From a checkpoint of a small mixture-of-experts model trained on Wikipedia: 32 SwiGLU neurons an expert, 6 picks a token.
Below are experts of layer 6 (counted from 0) of a mixture-of-experts language model. Rows are named router (the router's row for the expert), down (a neuron's output weights, with its number) and show model dimensions 0-159. Each number is 128 + 24 x the weight over its row's rms, rounded and kept within 0 to 255.
Before each expert's rows: "comes before" lists some tokens at least twice as common just after its tokens as in all text. This comes from a sample of Wikipedia text that the model never trained on. Tokens count by the router's weight.

# expert 26
comes before: "\n", " The", " In", " He", " It", "The"
router [129 132 135 119  97 137 121 149 122 156 143 124 200 128 190 129 153 160 154 135 112 121 119 165 110 116 139 132 167 124 128 182 137 178 140 179 127 132 102 142 103  93 142 132  98 113 124  89 122 139 127  95 104 161 134  94 131 138 102 145 125  94 100 122 130 115 134 162 101 133 166 162 118 123 134 135 131  56 108 135 144 127 124 138 131 133 111 159 122 141 139  98 154 141 130 113 148 122  82 121 129 126  68 142 122 158  93 113 146 117 157 162 110 128 173 129  81 143 147 109 119 103 167 149 117  95 137 122 140 128 143 132 130 114 167  80 124 105 119 124 163 130  74 115 128 121 166 103 162 107 103 115 142 111  76 124 111 140 135 107]
down0 [120 126 149 113 142 115 111 100 168 134  98 100  97 100 158 126 179 130 173 107 136 120 156 154 138 123 150 138  79 132 115 118 129 103 144 126 134 139 114 112 131 108 129 117 123 153 105 127 143 130 124 159 156 186  97 125  80 143  84  98 138 146 122 105 148 142 124 114 134 142 124 167 141 183 119 127  62 146  94 135 121  74 119 152  85 129 130 134 142 126 157 101 153 157 138 115 141 133 140  99 131 123 145  93 108 140 138 131 113  99 186 134 158 126  89 135  83  97 159 141 140 172 143 157 101 105 121 138 135 129 129  52 178 139 152 165 118 110 147 144 133 149 107 127 123  92 139 131  86  99 104 126 147 135  96 135 137 143 126 121]
down1 [116 144 104 123 146 127 120 149  63 119  85 148 145 141 160  91 111 149 121 121 131  99  96 149 119 121 175 100 117 145 138 139 157 138 102 100 135 108 116 154  92 113 130 160 109 114 136 131 121 151 134 154 117 136 111  77 112 131 122 121 164 135 148 122 136 122  81 187 140  95 147 148 155 127 152 108 130 111  38 126 131 130 110 110 123 142  81 118 127 114 125 155 123 107 136 167 119 117  77 152 123 110 112 142 125 116 159 144 157  90 108 141 127 143 128 102 117 124 122 108 138 135  95 123 178 172 109 160 127 124 131 154 105 191 132 136 135 153 109 166 117 138 166 132 129 153 125 105 132 102 151 119 132 129 182 134 120 123 124 196]
down2 [ 94 149 137 123 132  80 131 128 110 154 111 151 118 141 113 138 138 121 110  95 106  76 186 140 162 133 141 179 132 132 107 151 137 121 131 138  64  81 126 143  99 119  88 134 129 161 107  88  92 167 148 132 143 139 105  97 102 125 125  90 145 124 138 126 144 101  75 111 121 142 169 156 170 126 147 118 113 129 192 127 131 144 144 103 107 115 126  98 126 135 131 174 147 143 165 143 152 164 107 149  74 137 179 141 144 107 138 129 118 136 146 124 107  84 133  86 132 158 122 155 116 139 151 131 125 149  96 130 148 130  97 122 148 125 149 103  88 142 170  84  88 127 113 128 137 140 130 147 149 108 150 112 152 121 133 124 100 136 137 129]
down3 [108  96 153  96 108 121 128 189 133 134 133 148 121 103 123 164 128 110 113 116 119 121 155 135 128 139 163 121  90  95 136  83 102 128 158 180 126 140 157 114 126 127 114 131 108 154 105 160 116 123 123 110 113 107 107 103 137 150 143 138 119 112 159 134 125 103 152 177  98 134 176 119 103 147 138  83 119  92 103 100 145  94 178 111 117 142  85 127 125 129  81 165 113 146 148  81 112  87 150 171 139 127 119 144 132 122 114 135 136 139 128 162 133 157 126 125 115 107 108 139 108 101 151 162 111 156  77 119 148 144 137 173  94 156 159  73 150 113 140 119 133 141 124 107 122 120 125 182 116 166 150 132 118 142 142  88 117 137 176 162]

# expert 5
comes before: ",", ".", " and", " (", " of", "'s"
router [121 110 142 103 112 179 162 107 113 116 142  98 152 123 155 138 136 134 161 128 154  55  87 143 139  96 122 129 198 156  97 152 146 154 138 131 140 160 115 139  85 137 114 118 104 168 129 107 107 137 134 109  88 197 180 118  98 186  81 120 140  96  73  99 131 131 117 145 124 121 152 154 115 153 165 122 133 106 113 119 137 118 104 133 158 106 133 161 155 138 157 124 146 130 101 166 109 115 121 123 116 126 126 148 127 148 118 116 125 109 152 118 129 122 132 113 123 154 155 100 140 133 159 126 114  87 111 110 141 124 124 116 174  97 136 110 116 114  95 126 152 113 110 118 126  86 146 105 171 106 108 138 128 124  86 127  96 155 113 122]
down0 [131  97 162 128 149 140 167 127 154  77 106 146  80 137 122  77 148 143  85 146 159 162 101 199 152 122 119 131 148 128 103 123 120 150 115 146 146  97 125 138 119 154 170 126 137 100  96 135 134 140 150  92  98 120 114 119 116 104 164 112 103 142 133 103 155 136 103  78 128 163 142 144  98 125 104 125  89 186  94  85 153 125 114  81 105 174 138 149 165 137 123  80 120 130 138 136 125 153 133 132 125 131 108 143 140 150 112 124 126  97 140 145 115 131 140 128 125 121 127 111 122 125  97  82 153  99 124 115 149 134 131 115  86 150 145 110 121 206 145 153 120 153 126 148 154 136 111 148 133 117 141 129 135  83 113 178 122 140 139 117]
down1 [100 127 148 120 107 132 104 144 153 154 108 151  91 134 130 125 120 115 152 155 141 105  92 117 133  58 123 117  81 132 118 178 140 130 126 155 112 149  91 143 127 110 155  98 166 142 128 150  83 121 159 139 119 159 117 149 108 149 139  99 121 171 124 124 102  87 101 150 121 100 125 137 137 126 124 122 118 173 132 154 119 113 110 108 121 149 168 117 143 124 119 127 133 106 142 104 139 105 124 153 129 128 117 111 141 147 131 152  94 113 163  95 126  99 112 131 118 144 156  89 143 161 138 112 130 167 144  96  93 112 169 102 155 147 120 159 141 187 146 170 130 100  87 177 178 149 108 154 133 143  56 139  93 118 118 112 100 150 153 118]
down2 [141 122 134 141 157 116 129 134 127 110 107 117 145 162 147 170 145 126 112 155 125 111 135 112 124 152 114 138 130 100 142 152 125 141 136 121  95 156  78 152 130 151  95  92 181 115 128 114  90 123 111 160 118 126  84 127 101 118 130 139 104 100 111 150 115 118  79 142 126 122 145 145 129 146 125  99 109 114 116 118 163 168 171 106 108 149 101 132 184 137 134 119 154 131 106  97  89 165 111 156 151 131 114 152 136 102 159 171  81 108 114 100 165 152 109 160 164 113 129 144 125 107 134  94 149 102 119 108 107 128 125 138 119 188 110 192 122  90 145 107 123 118 115 113  94 170 149 135 100 136 144  70 163  99 170 153 123 124 140 116]
down3 [197 135 100 150 122 108 156 102 128 111 121 165 138 154 126 106 161 164 133 182 142  95  98 142 104 158 136 113 139 172 151 112 141 134 111  99 136 149 109  80 123 190 150 109 175 153 155  98 113  84 151 111 118 108 175 153 113 101  91 103 100 127 147 139 135  85 135 139  99  98  97 153 154 178 135 119 110 120 141 146 144 119 136 132 106  93  99  89 147 127 140 139 111  97 140 145  93 113 126  97 111 125 150 116 131 104 159 138 108 109 123 111 123 106  91 143 172  67 142 119 125 149 128 135 143 144 147 115 132 121 175 105 134 103 149 158  96 115 163 131 135 120 112 108 117 112 131 123 162 155 130 132 141 117 148 134 124 101 141 108]

# expert 10
comes before: " ", "\n", " 1", " 0", " 3", " 2"
router [130 121 121 107 115 151 129 131  81 115 122 158 168 114 166 163 132 125 123 126 140  88 105 157 136 102 148 117 148 156 126 146 132 151 147 161 161 151 108 153 116 134 111 106 119 125 102 111 102 145 105 138 123 173 164 122 101 140  99 127 103  88  98 124 101 121 115 164 131 155 176 157 136 119 141 142 164  86  77 112 133  89  96  90 101 137 139 161 143 163 188 111 162 127 146 131 139 108 106 131 121  73  85 162 154 138 120 118 158 119 159 156 143 123 174 128  88 150 121 145 101 104 129 131  73 122 158 119 108 131 122 132 148  98 146  83 116 109 115 120 155 133 110 139 111 104 161 127 160 102 120 143 133 103  97 139  94 154 155 116]
down0 [128 140 175 148 114 134 149  91  94 166 112 140 158 175 145 133 101 128 127 123 150 109  95 171 141 146 145 148 191 130  96 130 146 120 147 137 130 108  96 154 136 178  96 105 156 164 125 108 108 152  83 138 132 127 121  81 153 153  98 128  94 138 111 124 121  90 138  82 159 144  81 138 135 124 137 130 131 103 135  99 109 164 140 130 132 154 129 142 128 142 151 136 139  88 143 108  81 165 155  92 117 134 127 127 119 168  86 137 128 141 138 144 121 123 131 148 120 119 112  81  81 130 101 140 105  93 143 135 120 115 153 101 155 107  96 153 121  99 136 145 101 131 115  81 125 125  89 133 142 160  95 164 123 177 147 162 121 116 104 136]
down1 [ 99  97 158 146 127 104  92 199 104 128 133 148 166 149 144  74 154 129 129 160 127 132 131  76 121 146 140 142 173 110 131 172 132 141 104 140 177 144 118 119 115 115 159 148  99  66 161  97 130 125 121 107 153 117 133 134 126 112 121 137 143  87 113 135 105 107 134 152 120 155 143 151 159 146  96 123  97 106 140 133  97 116 212 133 115 135  98 136 130 119 128  85 136 163 153 121 138 113 126 144 160 139 105 116 110 115 102 132 118 156 138 150  93 147 119 157 143 116 108  91 122 147 105 106 158 130  87 109 117 120 129 144 129 121  61 119 149 102 122 150  89  96 121 135 168 135 150 150 174 126 116 113 146 143 134 111 149 111 111 129]
down2 [139 160 136 133  86 147 165 134 168 167 110 112 175 155 123 106 149 102 114 151 137 159 103 121 101 104 133 101 133 138 119 140 127 114  98 179 150 100 125 129 106 105 126 137  84  82 147 126 171 114 140 108 115 146 102 141 137 158 167 134 132 148  92  77  82 142 122 153 113  86 126 116 135 110 121 118 128 180 180 137 158 108  72 113 167 125 149 138 147 120 127 166  95 153 120 125 125 137  92  99 153 142 101 145 111 130 172 112 120 139 138 127 103 116 167 112  92 122 107 126 133 154 111 118 113 100 192 114 137 156 104 113 107 108 148 107 153 133 111 111 150 164 181 144 153 105 117  95 116 151 128 104 114 120 137 113 122 130 151 116]
down3 [107 125 128 128 129 151 106 132 136 156 144 125 156 133 139 167  80  94 124 114 105  82 144 110 150 132 134 122 138 102 146 161 102 134 119 169 109 119  91 106 112 146  95 143 170 138 134 156 147 124 104 102 125  97 118 152 135 164 125 132 142  83 111  76 130 132 133  97 113 168 117 114 125 107 137 148 122 138 170 116 117 130 156 161 125 129 158 125 120 124 162 113 117 118 106 122 161  97 158 141 135 160 115 171 108 125 143 117 102 112  87 131 160  95 136 150 104 163 111 128 156  71 178 128 160 131 137  93  91 148 106 133  92 114 136 124  99 108 136 137  91 140 163 151 106 184 168 139 156 118  86 131 150 130 126 100  91 173 147  80]

# expert 16
comes before: " |", ".", "–", ")", ";", "}"
router [147 146 128 117 139 133 151 127 129 125 135 139 172 130 148 116 152 146 164 147 107 128  98 176 105 133 150 139 191 133 115 160 137 153 122 169 150 147 116 136  92  96 150 139 118 170  91  89  93 157 133 143 100 139 131 157  98 135 116 131 107 103  98 131 118 125 131 151 117 160 140 171 132 121 113 153 159  82  94 104 155 135 129 124 122 117 136 159 156 124 147  99 160 180 145 112 164  92  90 102 123 129 102 130 112 153 121 106 133  99 177 134 120  94 140 116 111 122 124  54 127 135 135 133  78 133 119  87 141 114 155 110 140 138 141 110 128 140 102 109 158 146  84 125 149 115 162 111 138 133 129 137 142 110  65 141  78 127 134  92]
down0 [173  91 114 156 111 129 167 136 110 101 136 120 131 102 123 113 138 163 104 161 142 100 132 115 102 150  81  73  80 128  89 101 126 118 102 101 125 118 150 163 140 170 192 137 123 120 149 125 136 142 146 166 141 107 116 134 117 121 141 118 140 118 100 139  92  52 138 114 109 127 111 117 151 111 123 173  92 130 142 135 111 134 129 135 158 174 143 111 110 149  96 121 129 129  90 130 129 114 109  95  96 185 125 105 115 168 127 110  89 114 143 109 112 137 125 127 135 119 163 146 128 152 130 150 126 174 162 162 103 146 126 122 161 155  99 142 127 141 145 141 167 140 112 122 133 152 150 136  91 111  83  99 127 104 173 130 136 124 137 161]
down1 [129 159 127 115 105 102 180 104  84 192 123 148 144 144  89  94 141 102 126 147 156 138 154 138  77 116  89 130  89 132 157 122 142 142 118 154 112  90 129  80 135 148 121 163 110 148 114  99 115 154 128 114 116 132 121 117 109 168 106 130 151 127 135 117 151  84 142 145 106 116 132 126 124 152 135 112 136 111 134 135 145 119  92 126 143  86 104  87 112  66 118 165 115 144 144 100 129 123 183 134 118  78 108 141 122 109 160 131 100 140 137 108 129 150 162 140 157 116 161 106 139 143 126 130  84 135 166 148 151 155 141 144 141 126 164 120 191 115 156 116  89 149 105 127 129 108  77  99 117 170 114 141 130 135 137 132 156 132 132 155]
down2 [151 141 134 148 109 120  81 145 124  76 111 136 111  94 109 122 132  92 134 122 151 138 128 133 172  77 115 131 157 119 114 148 108  90 136 128 152 125 161 123 113 120 115 142 142 124 151 120 117 105 119 115 101 129 165 158 149 115 177 160 143 118 129 138 183 101 144 131 161  99  58  96  95 107 130 116 160 152 197  80 120 122 141 149 146 139 153 111 161 120 117 128 105 155 117 136  75 151 145 175 119 109 136 129 165  97 124 127 127 150 121  99 101 101 102 147 114 137 123  87 151 128 128 145  96 148 125 142 132  92 157 150 117 120 117 115 109 128 124 169 103 182 120 124 106 126 131 154 157 100 141 130 136 112 149 113 159  78 158 108]
down3 [120 130 142 160 145 166 124 135  78 158 148 118 111 121 164 111 131 119 170 131 133 122  66 133 166 142 129 134 177 133  93 157 139 108  90 117 146 111 160 178 127  94 107 118 113 127 137 125 118 114 150 138  99 155 140  97 135 123 162 123 118  99 152 117  79 107  83 139 136 108 165 108 120 129 139 122 105 123  80  79  81 176 137 115 156 115 106 125 111 127 185 134 161 146 100 130 157 154 154 134 116 148 142 128 119 116 116 158 154 121 103 157 144 109 118 114 167 105 109 133 138 120 127 137 139 122  89 144 128 128 116 147 116 127 113 162  96 144  69 131  69 140  91 106 142 154 176 137 128 165 133 127 110 146 103 138 119  99 124 155]

# expert 28
comes before: " of", ",", ".", " in", " and", " was"
router [111  99 165 117 101 153 138 117  87 151 137 121 130 143 176 155 128 138 151 154 154  75  99 164 136 112 125 152 187 162 128 142 135 149 159 153 148 148  87 118  98 131 130 150  91 153 118 101 128 163  98 137  76 183 164 123 111 153 109 102 109 118 103 101 114 135  89 172 120 159 127 157 103 125 153 120 167  93 110 115 143 134 102  99 110 100 124 137 161 130 167 110 147 160 128 125 135 100  84 120 119 125  86 118  97 118 109 112 133 129 139 138 114 147 155  83 102 142 158 125 113 135 151 120 144 144 109 120 125 126 156 103 182  95 132 100 137 137 107 123 155 149  83 123  94 135 162 123 146 118 139 153 143 117 106 117 104 121 119  88]
down0 [112 103 103 135 120 156 105 190 104 114 111 119  95 146 134 108 188 137 110  85 142 176 121 113  75 115 118 100  85 114 112 126 130 149 159 131 105 175 175 111 155 105 115 106 166 148 149 124 113 104 156 151 141 130 130 132 147 128 109 184  98 153 103 121 121  89 132 128  86 143 157 125 124 175 126 143 104 122 172 171 107 102 131 134 103 148 104 167 126 135  91 140 140  88 139 145  95 126 128 125 108 111 126 155 115 113 148  95 152  98 139 168 102 107  86 142 130 133 135 152 100 124 140 123 101 134  92 135 149 140 162 119 148 118 110 166 117 124 119 108 158 127 137 131 141 141 154 151 117 114 166 169 108 122  83 130 107 112 158 136]
down1 [105 111 121 176 105 127 143 109 139 121 146 137 158 124  99 138  77 150 114 137 139 123 136 138 161 104 119 150 123 147 108 139 126  85  97 175 143 113 107 121 156 151 130 119 141 167  79 148 134 152 145 154  71 119 138 118 174  86 146  96 114 122 129 142 134 100  80 165 102 124 153 154 116  94 145 113 158 171 137  68 138 156 100 104 147 143  98 116 139 136 139  85 119 152  71 124 142 164 125 133 161 136 133 114 120 138 133 136 151 123 161  95 119 166 124 147 100 124 129  91 165 119  94 120 143 120 116  95  93  93 123 120 103 168 131  97 149  92 114 125 138 122 142 178 133 139 136 101 138 139 132 104 172 130 137 176 146 122 132 120]
down2 [136 121  91 121 109 116 174 135 120 139  95 107 147 103 158 110 143 168 160 161 114 156 169 140 126 120 117 106 128  97 116 106 116 137 119 141 131  92 108  64 132 157 114 112 149 135 130 138 109 168 159 112 143 144 115 129 110 120 122 135 164  82 140  97 106  99  66 130 142 125 113 143 147 140 168  65 186 144 178 102 200 168  93 159 135 121 110 122 123 126 147 127 156 112 153 135 124 134 135  97 121 135 171  94  83 131 124 122  98 103 108 122 148 144 138 164 100 152  88 135 133 110 132 144 111 145 160 115 143 108 128 134 141 123 142  75  77 120 149 142 124 134 111 143 103 167 133 112 129 154 130 115 139 138 114 138 125 125 144 151]
down3 [ 95 103 173 131 140 129 140 153  98 132 122 121 170 115 124 115 156 139 130  93  93 114 143 100 143 127 132 208 182 115 110 131 180 115 147  98 131 174 146  82 120 106 117 112  93 123 153  80 129  86 134 116 112 157 118 130 134 158 140 139 138 103 149 169 123 141 150 136 143 152 147 138 140 171 103 117 160 119 148 162 125 173 128 128 128  89 134 121 173  75 118 134 100 137 123 139 110 119 109 169 143 111 138 113 131  96 122 112 117 150 119 151 120 122 170 148 101 144 140 116 125 176 135 102 114 103 125 112  87 140 142 110 154 119 143 146 109  85 146  82 139 151 104 135 143 158  85 154 132 123 121 134 128 134 116 125  85  89 107  99]

# expert 15
comes before: " |", ")", " (", "0", "N", "%"
router [107 147 128 119 141 149 122  72  90 131 129 119 129 129 133 128 128 141 124 159 105 121  68 184 145 122 143 116 190 146 132 126 143 149 117 140 131 137 164 114 125 138 144  80 105 148  77 131 104 127 132 121 106 147 141 160 118 163 110 136  89 131 102 154 124 127 104 120 120 168 149 157 114 128 153 118 158  72  57 121 105  79 121 107 156 106 107 128 167 130 135 116 176 118 137  96 148 142 121 103 116 118 130 100 102 120 108 116 113 110 166 173 134 128 174  95 120 115 127  90 133 126 160 126 118 102 160 119 163 136 141 130 164 129 148  95 123 139 118 109 138 127 107 150 133 144 155 130 162 136 133 147 137 157  95 143  66 132 149  87]
down0 [122  94 120  93 154 131 128 102  83 107 137 137 106 138 173 166 129 135 134 133 151 108  97 145 100 172 139 108 124 136 134 135 143 165  84 121 176 119 116 145 134 118 147 153 115 147 117 151  81 114 128  99 149 137  74 158 131 155 124 119 104 105 161 149 155 125 154 124 146 150 155 132 165 157  99 119 137 105 139 161 116  76  95  72 100 108  88 123 161 140 146 119 169 131 160 121 187 142 181 139 139 109 140 110 141  98 109 131  98 113 139 149 133 160 120 163 128 131 129 123 140 148 124 102 121 113 132 109 118 103 100 131 109 149 143  70  99 103 110 122 112 139 134 110 154 151 125 158 120 141 101 105 136 182 136 143  86 115 124  86]
down1 [ 66 156 108 154 133 132 140 154 144 141 156 104 138 140  71  94 185 105 147 146 131 121 139 149 101 146 120 106 134 112 113 151 164 158 153  67 152 146 124 119 112 153 120 118  77  93 139 146 138 106 134 118 105 168 122 118 107 124 143 137 129  90 149 117 148 110  98 133 124 121 161 101 102 119  81 150 108 141 132 117 119 186 152  95  96  77 145  96 145 152 140 142 102 160 150 149 110 157  81 104 101 115 161 138 144 116 110 118 143 161 129 121 135  96 168 128 130 116  90 136 137 132 167 100 137 140 122  87 135 148 133 129 137 149  99 150 147 127 154  86 164 121 129  91 119 142 157 159  99 137 137 152 159 115 110 134 105 101 141 121]
down2 [ 88  92 142  97  99  82 131 135  95  84 120 108 144 107 143 132 112 133 127 115  89 183 131 121 109 180 123 119 119 144 109 158 139  96  94 215 163 136 168 121 151 166 146 134 131 115 101 153 135 112 120 104 162 127 105 134 145 157 113 155 154 144 114 125 135 163 146 137 156 140 123 171 118 115 176  94  89  96 159 145 127  81 133 111  95 127 129 122 134 156  88 106 122 100 116 131 159 129 167 138 146 174 147 122 119 116  93 117 133 136 103 107 149 113  92 138 135 143 125 149 140 143 154 121 161 148 130 101 114 121 146 162 117 145 155  85 110 120 128 118  96 154 115  92 148 108 114 136 148 112 123 122 143 105 176 117 105 124 115 147]
down3 [164 128 116 144 144 139 122 112  86 117 104  94 131 152 115 120 148 138 156 134 107 124 101 155 164 101 107 109 119 144  85 122 134 150 131 122 105 113 127 155 125 123 144 116 166 116 102 104 123 108 141 163 144 138 132 141 169 127  80  94 140 162  56 107 136 128 168 147 140 127  74 145 103 127 179  94 120 159 133 106  74 128 143 150 131  87  91 154  85 114 138 136 109 143 136  99 149 113 106 134 104 181 109 156 123 115  50 128 139 146 124 131 121 153 156 122 114 182 117 136 101 119 116 118 142 132 134 134 116 143 125 115 110 160 155 171 123 134 114 149 120 141 138 138 142 142 110 156 120 113 131 109 119 160 152 130 125 122 110 208]

# expert 13
comes before: " |", ".", ",", "–", ")", ";"
router [147 159 161 126 118 155 125 109 106 120 104 132 151 123 154 127 122 126 154 151 114 106 106 164  93 129 134 132 186 120 130 160 158 130 125 175 142 145 116 154  80 106 129 133 127 138 146 108  88 149 125 131 113 143 104 142  96 122 113 142 135  74  80 115 166  92 131 141 101 148 129 170 146 119 175 149 176  81  95 109 148 128 127 127 148 133 139 162 126 127 155 103 155 149 139 134 120  75  91  90 127 110  78 121 118 140 133 111 133 110 179 133 110 139 125 125  91 134 179  99 152 133 134 150 125 137 123 132 108 136 131 103 156 116 158 112 131 121 122 139 166 116  93 125 129 143 175 107 161 126 139  91 116  97  70 131  92 161 147  94]
down0 [122 147 125 135  98 134 183  93 123 122 138 122 111 162  99 131 115 110 133 134  98 125 132  82 165 129 139 128 128 184 126 134 110 173 118 106 137 127 128 133  82 130 130 132  78  94 170 116 136  96 145 114 100 128 129 104 171 148 100 137 180 119 108 165 107 108 129 121 117 139  83 114 107 149 187 141 180 116 101 151 159 155 143  96 162 133 151 128 150 151 113  89 144 107 154 104 139 151 128 127  93 134 140 151 161 122 112 148  85 106 121 127 110 103 125 149 150 157 161 114 117 119 132 114 183  83 121 126 110 112  84 111 144 115 153 146  86 166 141 116 115 141  90 121 155 118 131  99 136 107 110 143 129 146  90 141 110 163 141 154]
down1 [144 152 145 131 117  93  91 112 108 104 101 151 146 127 166 132 153 136 119 120 106 120 129 167 101 137 129 126 143 113 143 131 105 140 101 178 134 152  81 129  98 114  80 132  72 137  79  87 152 133 101 143 128 133 105 103 124 112 152 134 145 129 137 134 118 128 136 148 130 121 125 165 129  96 119  99 138 125  88 135 142 121  96 163 115 115 140 161 160 161 120 126 166 159 117  66 107  93 100 150 149 127 121 124 103 108 161 118 107 146 141 131 102 143 202 120  76 142 152 141 144 145 119 115 167  92 109 192 150 132 129 120 113 130 169  89 100 129 135 146 154 119 114 150 118 177 144 139 146 144 119 130 148 117 123 124 155 166 151  89]
down2 [ 89 128 142 110 139 127 145 144 108 116 161 148 126 161 170 140 166 139 141 122 139 118 136 115 159 109 135 107 116 115 141 110 150 151 133 122 146 119  95  82 102 118 166 121 117 150  93 138 141 166  87 116  92 108 111 158 119 117 167 151 110 138 121 165 123 126 133 113 141 142 149 137 160 138 159  74 124  94 136 125 153 187 101 122 130 121 132 124  85  61  93 161 103 113  95 108 108 151 154 143 117 112 112 126 135 143 105 116 123 135  96 140 161 121 158 116 117 146 104 161 179 137 136  97 113 141 113  97  91 158 154 104 175  95 105 114 134 138 110 101 143 112  90 152 148 110 161 132  76 116 165 142 115 116 144 155 115 186 109 122]
down3 [152  93 122 104 109 155 124 109 145  94 141 177 145 134 138 108 139 165 116 108 155 102 124 104 101 123 111 132 123  84 185 156  79 112 116 127 108 103 162  92 135 120 200 102 124 143  85 131 133 125 153 195  94 130 134 138 144 114 136 106 104 123 125 163  75 134  82 135 182 110 108  92 109 144 136 148 144 141 169 105  99 141 115 155 142 173 126 137 134 135 136 101 133 140 114 139 126 113 130 162 142 157 125 127 107 107 117 122 157 121 109 152 134 129  83 105  71 138 101 127 108 119 104 169 126 140 126 158 173 137 136 148 128 155 131 133 164 113 122 127 123  77 117 123 147 146 137 136 125 135 138 123 134 106 118 166  78 117 148 132]

# expert 31
comes before: "-", "|", "\n", "The", "==", "==="
router [140 138 128  94 106 115 136 118 131 148 122 106 169 151 198 137 142 143 128 148 138 136 118 172 117 125 146 150 155 122 134 152 104 171 122 148 112 144  94 129 124 123 118 126 120 140  97  87 112 154 152 125  92 161 149 139 132 155 126 116 110 114 102 111  99 142 132 151  95 148 155 163 130 102 121 129 152  60  59 124 112 135 137 102 101 118 122 137 160 145 137 110 176 148 153 109 125 127 115  77 131 124  63 126 130 137  89 128 138 109 149 162 141 118 161 126 114 107 142  89 100  92 128 126  74 130 118 127 129 123 118 118 170 135 169  98 163 116 122 133 145 102 130 114 118 132 179 111 133 114 159 118 112 116  71 121  95 163 166 109]
down0 [116 119 136 139 107 123 110 125 165  99 132 105 101 118 118 139  92 137  98 115 140 148 152 130 115 115 119 118 136 148 144 183 144 123  96 152 127 109 143  98 110 103 131 143 119 136 172 170 159  93 145 144 100 158  99 108 157 120 146 143 124 158 113 112 153 128 142 175 123 116 154  97 143 142  72 136 164 154 122 124 148 120 103 124 130 137 105 133 107 151 115 132 149  93 106  99 186 121  72  88 123 118 115 117  80 105 115 111 120 112 117 140 136 150 130 141 103 121 117 168 134 121 163 132  99 113 182 114  95 151 111 113 144 129 175 103 191 152 148 102  99 151 107 133 111 112 129 109 151 174 143 131 132 112 178 124 147 130 184  83]
down1 [123 134 198 146 131 136 111 129 117 137 107 146 123 141 123 112 127 144  95 141 120 142 148 146  63 196 121 107 137 153 118  96 127 151 128 103 140 141 141 124 148 162 133 139 120 128 141 157 109 105 121  94 115  79 121 102 128 125 133 128 107 115 134 176 137 127 122  76 120 173 144 122 122 141  90 135 170 154  96 131  94 166 125 146 125 141 177 124 149 160  95 124 139 105 117 140 133 150 103 119 152 124  79 120 155 107 149  96 114 141 111 148  95 114 152 171  94 132  98 180 131 144 120 154 113 122 138 158 148 127  96 153  94 109 118 101 150 159  98 104 107 142 190 115 140 125  82 149 128 119 105 147 162 122 116 133  72 127 113 119]
down2 [137 134 123  80  84 127 125 152 134 134 129  88 130 122 109 122 140 156 166 142 106 135 144 132 121 119 134  78 105 115 116 105 114 120 104  86 150 114 140 156 114 111 180 106 137 122 162 123 140 120 127 185 129 123 109 138 144  78 131 117 141 128 138 186 133 121 100  98 113 129 114  73 152  85  97 129 145 135 115 167 115 162 185 154 171 130 112 157 145  99  95 146 123 183  98 111 160 158 157  91  95 146 155 154 131 107  99 107 145 109 142 105 163 116 118 146 138 119 157 137 138 116 156 133 151  96 119 119 132  68 143 109  88 120 124 140 162 157  95 171 143 143 117 128 151 136 128  96 141 140 140  89 149 120 138 121 111 147 109 124]
down3 [134 133 101 143 110 142 129 126 129  90 163 146 120 136 153 153 120 123 134 122 147 127 130 202 127 120 127 110 151 105 147 125 158 151 159 115 132 165 152 116 128 133 146 100  91 150 135 129  88 159 116 133 133 113 139  99 108  66 111 165 163 138 109 156 124 127  96 153 147 124 112 120 139 159 126  90 170 135  98 134  86  75 104 169  98 143 111 160 154 124 104 145 135 114 122 163 145 170 134 114 132 136 132 129 139 101 135 142 154 127  74 132 100 156 123  94 148 124 145 140 106 152 143  68 116 136  96 159 115 145 136 126 151 116  96 134 125 128 109 122 129 146 171 104 105 107 164 134 105 100 130 127 107 113 150 100  71 161  61 157]